Experts of a small language model: 80 experts in each of 8 layers, a shared expert of 128 neurons.
Below are experts of layer 3 (counted from 0) of a mixture-of-experts language model. Rows are named router (the router's row for the expert), gate (a neuron's input weights, with its number), up (a neuron's input weights, with its number), down (a neuron's output weights, with its number) and show model dimensions 0-63. Each number is 500 + 40 x the weight over its row's rms, rounded and kept within 0 to 999. Numbers have three digits each.
Before each expert's rows: "mostly gets" lists some tokens that are sent to it at least half of the time. This comes from a sample of Wikipedia text that the model never trained on.

# expert 49
mostly gets: "   ", " Coordinates", " Year", " Arthropoda", " Number", "/sq"
router:527539533479515520444470461438529477535550553477531527516479485547495546498516531584464512529532473517454548479480467477500447421472458504498534502486487507454450587526469458537558506526455540
gate0:538552584543501514463530542449444498508506431483569515518522524491521580498449505549528520480413479463465513508560486480517464359519484456516525396364521497498488501495530465450505566496473439
up0:531559560529510489452495435461486528525506443433561513494506593470493493520429523563598613497474517449501438473526478480474489436505468477533512466421531482532513549479542563453504550491514492
down0:541559557564468559488514541465482480502502545539522457491481472449627499547599455543478460530545515448561477493566516592506472549480583520579497484564494548454537467583509520478519438468457482
gate1:437477475496486540406572495620489516464502544435527499497515569484468422487428482478513506483518498497541477504572541496496497549422467481527425487491459520525530477489427558528486549504523447
up1:443487457536451501453531495585482573392534550481532519517516570459493448531453488462514466541460505485514468527545534503460453550462499454490434519536514490472547478550408574462496513479510412
down1:543523519489523470498512500502509489452497557562475474537537510502522498499513503549474520491509510444527461457494470539500517515511452539437425576511427458477489415443448550520463504547419455
gate2:525591405551457485547527469506528581452476535477537472463568438489517528564494539488477488490488520501512442525495481502463434538470563464580499551425493467458522492479474512554488487542484490
up2:443446503470506405486562467547471493563455584536505542554481610517486469503470533461512493508563499486546468503536556495491499494473489504509495483476484503572456478508494544483507526453506499
down2:532577421556488564507467518490498501403493549497543481496502515472474463503552571507484517524560504490542477501455542530488504592529486469509553529568505506493508524424449517487499487542420552

# expert 77
mostly gets: " second", " century", " third", " cm", " million", " fourth"
router:539507487513487490509516460439478492557510554548472534517509530554500516482480527523524520470575460542494575500527493454498516424395464556538493413483440521495488505461508499445580479546506529
gate0:488561569477480496464564442561517500489491528545464465540532520522538437553482510437538495515471570474518491522549547494458496499479467577498470436422545503524567491514544527466518445451485547
up0:455513443540472427573503495562474553509536530485438516482528569540488422546509508439548511567472550445573456511507452505465486435420490491521537503511509537459471481422543545489588445459597515
down0:500550544522469548468481518455476428519459514477545424426441450490493522523590446577443512461523439508477454520540485434547475482441528525539523463534500484549512556528498508459474487506479505
gate1:493518456493504447467529473450475528480504477498589535492465423519489487496420470466542490486551487513525472536516498491451450496478514546509437554462520482591518545425478496536553530546503457
up1:484522470515506475514510506449502528429544430466595480499472445509503486507458468514465503511514481496470494461511560508482472475504516509548463474498515435572522570406502499603533500576452488
down1:515487522484422395522537538524534477484496535445489523465502415481559428577508549474495505539420465496533477570514507538477572544518540568460409502510495500526454429478574495500471407553482580
gate2:502523560500442428452519537412465525553465476477457499472514477564514562481562518566520534480421558456492490495515568496477482530424544545513504545479548500494528511483491489463547470534565515
up2:533415491505483408556488449466521510453542517490512579492493566452538476525466439529446488540452509555496477579539553496472480489497581486475518525492502567518452467542547545473529450554553420
down2:493575549543547520543477499538491507486460479469568431507476439504469483502515564511508557481467468426502540486451516531590542498540467468487491546552542528460521511458505440494423462516455544

# expert 58
mostly gets: "ings", "ions", "ments", "ations", "ics", "ities"
router:553461522476533472447492449503527521508508492537487500533496501522443508476508526554495557480518521568512568536441517456540467462511471484475553473462456530479442557522536485475606525539504542
gate0:509545502518511490483479531541493523491524522475498482478513535519544538528506516418518510507481489463433471489484480509442476532454516470473499498531478507525535513538563514485503542467419585
up0:498514492489400479462451461452560478546482453512551437498495492485488539551471468516500556509524456527530400450540507481472484498480533514450583510436531454451480527489551504464526476489523586
down0:464449530523479504425518458467496480519546538471457487458506512516504569561533501630485482429472529517549485568509527476439494497525555545565485488485508478472551445549598483527537515506483489
gate1:479517508504419453475450474437573515441538477515486479514540437569493494560502468521534519477535456564498439474510498499462551519481515451561467587476510534439458511505510459552562472539529458
up1:442533483542488399423485530462505543484473506540475517465575393550518505555490550473512466508489417527562429508517478474503501509479500464521446565516536493432501535492441483528613463459507435
down1:449501546548519469467505533500493525555440602569521482502503507487473448508565537478466504524457436517550477492537522512526516551553526504447547485470447517519518505469513553463413511531481518
gate2:460566512562493479475478488533569497521476592485455511493443452498511545549474519478461507515490434529480494483448507485478490527503496563516396475478513463403519502512475457560397454511483478
up2:498518487459497462519492596497531447448563485488526539547480487562608409536482486434485477465443469514470521517530524512513500486516495506540526444578482480583528501420541499486603544485525517
down2:468597494444530474534478592468545470460522513565496526557473477488436525434550542567469515461518505515516419454541510524515475541513505426526520500491527494439524483489500516479463462537479547

# expert 61
mostly gets: " Density", " Turnout", "|---|---|\n", "Biography", " Cinematography", " Passing"
router:531546495460521488448432466484497489507525480471507498574504498540472484468522608577480488534529511508480512513497498473513510396431501498519514475511442553447483555483537443450560525579433554
gate0:516528441519513381443490452526440454521488540487555488513496503523498455524455486485559506520490510425603510487477491488434449549510522514477477476445524449510483484525498573549471479498484485
up0:533480514491519490506484430527541424529536588441514432535501550525506407507495497550516498471479507462589498530476518502474500507472474553524495505433501425577498507526556519563502499531502515
down0:536487546483460515507531582463458483547553521484445459500459519454558594537532477485463373545558520455540476497513526544495533499469500531534511461529485482474489510538507473500532530474487507
gate1:483563468450468501447525492563480489491428471503591517508523467480493474526530477484439524537466445552503476437574525482471499526461518445569427467416498505477572511530511537494471409472511451
up1:510570444563477493496550530471525464458474415447489515452475483441540501501535457486524511563490505603479476437468463499492492457462469528498510554459473539436525572520444410543487490463560491
down1:489532580515484508552446473502531425468477565458529560501506522566505470507491574523492425464461503545474470469558480514469508519551471573443488510567525408480497510503509550528489485481484495
gate2:488543546461484458547537550567470516525566442457483509510558483500519433501524598531510551486423467527548435494537516493458446400481543493535493454456501488533527419488476612467528471463477529
up2:573512539405433481528531530470445554504523450511547531527539515485547498556501420506501598567494507471499496448507541496480473447515469539513493517512468511427473480528445471501492490516509424
down2:518530483476517502499544524551477487477476494484521485473491418537484490539578602530550496425521486527566463529442545465509435557518513519539532502473519555515530542529498500520502486573436586

# expert 45
mostly gets: " Prix", " Lemmon", " Carolina", " Olympic", " Melbourne", " winter"
router:551497504457465509478383511472546457508513506496532498600491519526441483447515553537438523463476479550492573489534444417517508446465448492457587408470485538509514550525481483435590501533503529
gate0:577496500476542484432509530477552535498458451550499472538494542558455480491517452425542508542488479446504542545544467541492521517553518559547411518464484468530566470457465513521499521443526526
up0:539463548517519606468474444505515520499471418482512522552570512502445504486506514479492495493464558463522436501497526490449490487469496491467447519481589459588487504489515501506491499489578468
down0:514483494527448537480505563580470507543599570570432475508439515531520536580581503585478502441571460508478489531555589565502494548485490530573483447540482508470542533610524495499461496522482562
gate1:492515450449466506445508493535498520427577527493522539497505568522539415497481493491532532483520498508443441450499474491429533571517494445495449519420502555472494513521462546521494485540500494
up1:528515470419528569425505503555466488436600477506511470533533529538491496527529539481551486451512499417451437477470507464481613553531472415521476521436487535493513545480468494583513471462530481
down1:537443505490495477516529511476406568490545514442502568521468453506478532518522437489499504534525509472453424545537480454554547483577501549462446495505452493458453473519542473535443463515423460
gate2:503466487505434427435526534479538529521529546504481498513473465549502471573529536471477506508529445514526537510470493520404468598502526438505434517490540516443503560546493550510578413468525423
up2:508451466440482474455582512486514401438513477467508535554479465548495453470446443485531587529560502490476493435572449517558545394493504506497499441431441518472480556583476467496469478508562505
down2:482576526533509609508435515535555550472469543564535437564455473502451519502568572550503492472509496444550458541505434522468479594529501445519513550492505539480479465529513528492495448531389504

# expert 46
mostly gets: " Insecta", "|---|---|---|---|---|---|---|---|\n", " Afghanistan", " hyp", " alcohol", " Syria"
router:482498518473538487488482477461517441540544541519567560493486429519459509476470502591435522510498484525494577487544511426565465425451470503490524436506471548448421575519503432481525513561539463
gate0:531523430510520523487498461518485486491549552480492523460532486497569489496523474575487521535454499519476536479503528485511517473493463498427531470542522520370451573525490530489436511438576516
up0:461575527453553529546566530556509434453524520463498562508427473541438466481501460536517583468477458455551430472444479530424574574523442471510502537440487490492449439526534485529524450490497451
down0:487532537599472531461528551531474386505555430495458429490505521435460475612555426524469538427533503486501471530491494468502468530473516534547475526512519527465469458568505517486575484484510501
gate1:488531531512499512479526484492545464471552503492524538537516377556480506513453492545495517506471449537399528462461480500482428546475502495502505487588452528445537551539479521524502523534521491
up1:468466448477516532553488507498465477487523494513517476482450522520453539489460528434488521539486478514512444488441483485533478542452510406491598488561469559484586511500450522509501551508481484
down1:448504504557466506476518473557484415533519531550534562523470459529546461545468533547493534511505464545459470468515472379515525542519478524549528588587514528430446569531526484519521479580528521
gate2:454537448534498521520558492491517517434504594505559547409470495506523506508561506533550549495458493444499614553530466504466514477495482497582453513521503533516563534519458474517475474538492504
up2:441458472441466472522585435553499482482510574490462524548448539495525563495482464543575492485487561443421527525541534523518540562490377486500517503510506528496450580518485493425476486558543537
down2:536600495530525499483450552490569536440483483482528420490451533475434480502545547532564520436470502550557473483574424506524599485524540461533491492576440548444554482515453465545487464516462519

# expert 25
mostly gets: " legal", " cultural", " historical", " Royal", " musical", " national"
router:530493552471534532462468466512550478492524511492546520540509495529474519502468490530439554459560495508525516449551460454499504429436466504508508444429477500505453528486547413509584530498455560
gate0:509530558547553507437502433475598458488516484447513476531529440562549466500483474473419532448520498431509514532545498477490415553506441438557517510467526476532490468505570520529519510445488482
up0:503556535523477526523498474435573423521530522428479498484451438559491462529472558456495541432533560484506450466516488458481503496518436429491525585475500521533524521475552560545551426446483494
down0:457517518494434430492542529541460470559528600606489493495530515458504536473557516556503509463512480503548561500545481537486517504532555470509472497507515556438551452527482466513524564504499498
gate1:499490470499451450474496523494461461545511469508534431485547375500490425498473487548423556501537509577574505544469536438499534476424395461559502488471485508507516558506451446503487534544516457
up1:449482550546547461558510540497517502534497423538549504508587381473552473561465454496462545548478503502598475505490511482455474459461447487498450490506531454535513471529471508498482539475511461
down1:460517522530500488522492437496436547456478490484475501500519495459484560557482523503482461518493531481525543566545499473525532529501477500474418570507443438384507494520561542467505505484429470
gate2:458490406510503474497517490434526527465444485427518506460512526500541560462539508528474525476502556505487505475531493528470415507475548518528470485487502506517543498445485471524444476452415480
up2:585476558415493493501468523473446487561542480592511481495466430523480446530454477512489514490449447515457514576482514469509554464524458527469523527534484493507460494541503596418514426496575522
down2:500600502539464456473484537548528470494432499496527506476515433520479514470502590535475489505501504528558487495554521432566500493475570492511541538529530514454580495521470467476469494492418477

# expert 78
mostly gets: " Albums", " &", " and", " or", " Actress"
router:561501525483525489460433423492502485532510535501517456574468481501434489507466537541506506482558499536514505484508446465534449414504439520523497457477423526496431476472519489484581511552490567
gate0:530514558526535473462429470420497380517475457536601510487476475516479454517493480509553520504546493402477493491514458509495504533534468500515478548474425524491518488456521483529506511504447510
up0:484515555498453464542473426466515514590484484497549529477527514517492490513473571459506552567549570491499445506499507503457530514484482504533494534431472507514547516484589540520468488424554459
down0:487541568515388523504534570467521517525510503483488512490485502470512512544643478550468498503507483461499488493526492512487502509480499505499432517564476634439507528642543485558515479499520470
gate1:490481474477453451505491532518536536455426492544469491521544425478508452518431565494497553509526483537467415470515511491569510504499481502499483530487492529521473475445533412435458504543467462
up1:486535499461550483511589476474525493513574524541487587560472521463543506462500493507529559523472471500406467486480534497533450497494545468443543510565461418503507507431474477526579467444567515
down1:498500535492490510533479510503454435460420516475505552482471463498550480517481529478492446497472531498490466469521441461509456525555490528470472567550487489452467444437536527448455497538450482
gate2:466555416473530461529564528509485555469417510494542525534525481494471475546449451533507478469481530505548466486512547518510472500463532504535386435497508503472559461444583560495509452475458539
up2:485358560580468524562530458511490463437586535473483417446512508484509501497589532519494502536424469482492545512510475497507440519545570518526505511461531458461463506565467545490510458500497488
down2:402489454456555518400455494541519491445527514471576467487543513471527567481515547553459521491505496553550469463554469582507459481459508520468504536585507486484501468523501479448463510582474546

# expert 75
mostly gets: " information", " history", " career", " development", " research", "History"
router:531498529491532468426446411466524462471519477475539447579476492529456517524447530531494569515538511517529491424469464434513478458447458475499577490521436486444461520526552476416577514512473531
gate0:610534526532547455455459473454497488533496504480497556471549405544503523530498480487532592497516515454466480443475498471520544455442477449509513487486503465552526530468546486497498536444424508
up0:596570514462450424498453470436532501535451504443517572486500467532476470552462510518542615496497533466463486431541522465515571450469481469508522466544538487584481551462494485494505547418426564
down0:460486555531487547455517511456534468538532525523406475455479462530495505523534465600460507459510535494517476591502487609456515543493575553555475469510477510479558475610564485450488519523529502
gate1:459557464546456476526556519502504517512500563468530480516509471436485432558520410486534468552576477512527457560432504485492469531487511504500504577486486371542512505498424495519546533569539447
up1:472502475558471487477454529491538523473508544451490502547481416443433448529546475472442452509535460536513460587546487430480455476525487477472480496488474440520450482551435485556542544622522433
down1:495485512459524499552578477448466447452425525528525498496516537519527468554509483572449497551493535459562467474440468528474575555625509414447468543483439447535529500514464468522451519518424450
gate2:523533536475487487449611493540469520459458554477496487444503485514486533445500500523440511476476518434444552442444517540491578517495522525506519519573537522458489493484463440451443448510461524
up2:517475523457562486453442470466476459525535489480582572506501512596500504439470460484507546512466520497472513488516464476457549430502448468523513488496498559546553529489536521522445572462561524
down2:558530554520562507521555488510493524419436539457537473485498462489444454486545551530475492437531513511491473460510584513555548591463520516558476528487487523446577447492501521502458501569439518